config.yaml
n_layer: 11
d_model: 128
n_experts: 256
experts_per_token: 4
d_expert: 32
d_shared_expert: 64
activation: "swiglu"
moe_layers: [1, 2, 3, 4, 5, 6, 7, 8, 9, 10]
router_score: "sigmoid"
normalize_top_k: true
routed_scale: 2.0
balance_loss: 0.0023
balance_bias: false
init_std_router: 0.039
lr_router: 0.00182
n_head: 4
n_kv_head: 2
head_dim: 32
vocab_size: 8985
norm: "rmsnorm"
norm_place: "pre"
norm_eps: 1e-05
positions: "rope"
rope_base: 10000.0
rope_fraction: 1.0
qk_norm: false
attn_scale: 0.177
tie_embeddings: true
parallel_block: false
init: "normal"
init_std_qkv: 0.0442
init_std_o: 0.0
init_std_up: 0.0442
init_std_down: 0.0
optimizer: "muon_variant"
lr: 0.00602
lr_mult_qkv: 0.5
beta1: 0.93
lr_head: 0.0081
grad_clip: 0.5
warmup_steps: 200
schedule: "wsd"
decay_fraction: 1.0
decay_shape: "linear"
final_lr_fraction: 0.0
batch_tokens: [32768, 65536, 131072]
seq_len: 768
doc_mask: true
train_tokens: 546200000
steps: 7669
dataset: "wikipedia_en"
Below are experts of layer 3 (counted from 0) of a mixture-of-experts language model. Rows are named router (the router's row for the expert), gate (a neuron's input weights, with its number), up (a neuron's input weights, with its number) and show model dimensions 0-127. Each number is 128 + 24 x the weight over its row's rms, rounded and kept within 0 to 255. Numbers have three digits each.
Before each expert's rows: a language model's description of what the expert responds to. This comes from a sample of Wikipedia text that the model never trained on.

# expert 44
It responds to: The rest of a word after an initial M or m, such as orn in morning, usic, ethod, plus the article a.
router:130130128091096115106155109130170132140124152119180132106138142130081116149120097147099094120135145120089140184085098142120147136133145132134124143103102117098134120148072142135190122141092143118111132139119125081128155127112120177143131117123147094164097111105118135173105158102146108105124106138120078114081155113138184115164103156142152135141130152148131116140170141091095115123118
gate0:124167145094077152139163131097109136141113084116125102155153168119087092102119125157138146131158081145166081149135123131135121155136180115139077145108106108125149125187140130125115134184116154116109119168097117120151128142145095070134133130140131143107147113117147139087152122141117134140131141125122107156162127102133138157146117137129176145089119150158138141068134129099150132108112
up0:103098173087117123119103113127132074095146124216133168125151120139146108117112109121110163111133146172124105148112113135134103123154126111159121122098137161188123123150106142131094105146126118142121130131138156119125105148111102114199124120126144142110145113147102166138122148167086126115159143124134123106131123114089143117146120107198133154139137140125127123139166165187114136103127

# expert 43
It responds to: Table pipes, list line breaks, =, parenthesized disambiguators like (born, (loan), and verbs after names, e.g. Thurmond stated.
router:156144171085123142138159093122092106157126138143117139111144150112093123153147165167107115154109156155068096113117134121109110120147130124134163100099089170122147139168107131140181160087140142101152129126130140118133102148134172135104144143122127108156096124108120132112128111124107140081154151115110124154112152153137149134130093170139137125084176149144131099076121147115106113150075
gate0:095171110179115111086097162112118134143125163099140186105107134139169096131134076116160102101146125113166155170139139123085126143117117155113131130154132132109141120140129095138125149135142177134112135115122149114157103140119145112134127105141169138110146155101116133131128156134111098129081166146153092137085117141145085091136137099115180134089089137142117134174136156162121114127151
up0:124140088138114141134086141119108163112129084087137143168143169130164111152140104126141146163137167141148111127127157132083149126108133145161098136125108115135127108159128150144123140156123136149122168150103173153166119095131111122132121136153150121192168116127090110079130155160176120107095098142125125181110116132146112142108115097153107106158138118156125104168108165178144110139142

# expert 38
It responds to: Vowel-ending syllables like ama, ara, aki, ai, ana inside Japanese and other Asian or foreign names, often in sports tables, e.g. Nakata, Ohana.
router:156141126110143095148152126120161126122103152120131114110096147149100135167131101163102077116147163098084111130070123134116135136133153143123158148101099131093138107126119149142147131144095162107123113140132114128156144179142126127166138125122125123129115141123127135161115144075107097084125145126125113163101173132166158127214096181113172120100102147157099125127152103133128114130115
gate0:157099101119174084132135165119143126165122190155136132175115100109127171115104128115101107128114121163139127140111141133104165171128124142155135155119117150113120136133143159069173119107147170126101135121139081116097110125103118142121093170172111143171147131100137174152124142118156150160163122150163137133110156124141117109105144138085116111129146139100108144128136103135117097105175
up0:182138123079110080146126142133192121147110172084126142115062156154118123137139165124100130128101121174114079121131150122135144120130074122112126151122130142142113146095178092102163134132106129113090100134146153174115138125139090142116144110129143139135092162144110126138089138132158170078098130152126116173114156136143119152133153141121110130122131142097120156128119136133161120118148

# expert 7
It responds to: Middle pieces of words after a short capital or lowercase start like H, M, h, such as Hild-y, Hered-itary, Himal-ayan, plus which/who.
router:122151101103133126123147107112142146144114124150175127109118127135087130145132116162106121116081172139093125122072104154087133144149093133134151113120106137084141099150121088150188148146103128118133145166101101106138120148107125110158157111143145092148121135107131057158096123119114116119158112138112110102124152161133139110184138168124184144128130135141118060120115155110120111120113
gate0:126144117128115100164162136111142136146140115106092097101128155137129097165107139131087161121107119104115095151160106170156081115128162135128153090138169145091124100097080123114079114145132138156140156115126112118093137089069106133123095135107139136125117123177123098112139157127121140165109104134097108151138133149142119110120144129149120139120170148097102119063174094098126111138106
up0:130122105113150124148104112120093132123075164127124102126126107152109136146124107115143098131171115089105111078094104137114152100140134126110155168101139101140094097078143167101113106151138135103128146078104131159112148153096099107177175106155117138133123142139138111148111101108158132139160118120108161127091187142163114077128132119120108099136133149111096152107105122086106104148147

# expert 11
It responds to: Name-final pieces like ia, us, is, ria, ica in countries, people and Latin species names, e.g. Bulgaria, Macedonia, Isosturmia.
router:161149112133115090141150115089161118170114159084132111111146140141077101137106134127140076118116178122077082140105101176115150116152141135153107128088139132091154126144111112110134134136116136098136103112135093147113155177132119129132141150100134107104082140149144130172126149087122101132146157133104092164128188134130137132163098133127149132089121157137149105123144093107124135111091
gate1:123140150121130086097130135167087136133153131173149105098122133173129116114148104134093122146123169176128152138115102130101134157137121132159106149103146124143153053132108132163118178118112120126139119096096132134156136148117141120130121129163140141115128164114106087163128139121090129113083156144126115117121107119152165161124073125132123131119176160128150181185115118183140134131112
up1:071099171128140060100138124138131099165172078160112121161129138185143112119117121135143169125123130147164114121138127157127108140089114106111111139125142123141134087160129145124082138152155141105101133156108170139188144095101132119133127106127154128126153122116155139135157127086102113136119134112113150128172114132128127125106118155129085117128114096124107193149080111151149129108113

# expert 29
It responds to: Wiki heading markers ==, ===, ==== with attached first letters, as in ==See also==, plus capitalized first letters opening paragraphs after blank lines.
router:127165154140145135155116112123104139140080126146155143117125126135128116157147132116122127104128134129124114143122130187099141145121124126140118141116123141102115115177118115136106142089095172141116115157149144136133155146150155153142139133117122093098153104086165055144136103094148102117117129061164114119116147144132194106151103141130172128129157160208138103123168134132128102094129
gate1:143178128131131123139163080103143119114092146160124158157138133072145093120117083136167144152113121118120125114131145114090058169125136152114129161111126137101078109107145117124093102130109157135123188120148119148157143135181131146143105084139118079112149113116127134109134167121147099154096119128148100103122155147153111143129094178133136127169138147128121129140117147131130175147135
up1:168129170105157106162134142136125110104089154138136169149151115166157132114109145148124176127146154134102153136184129137123125139150150147130108133103156142127129144172149164112112137134128117107137141125134124160093101173141118120131153143122158115106156144130158153086133141127138040126104111110118131134113149160158159114144108072129111095111112138124102091117108085112086164124169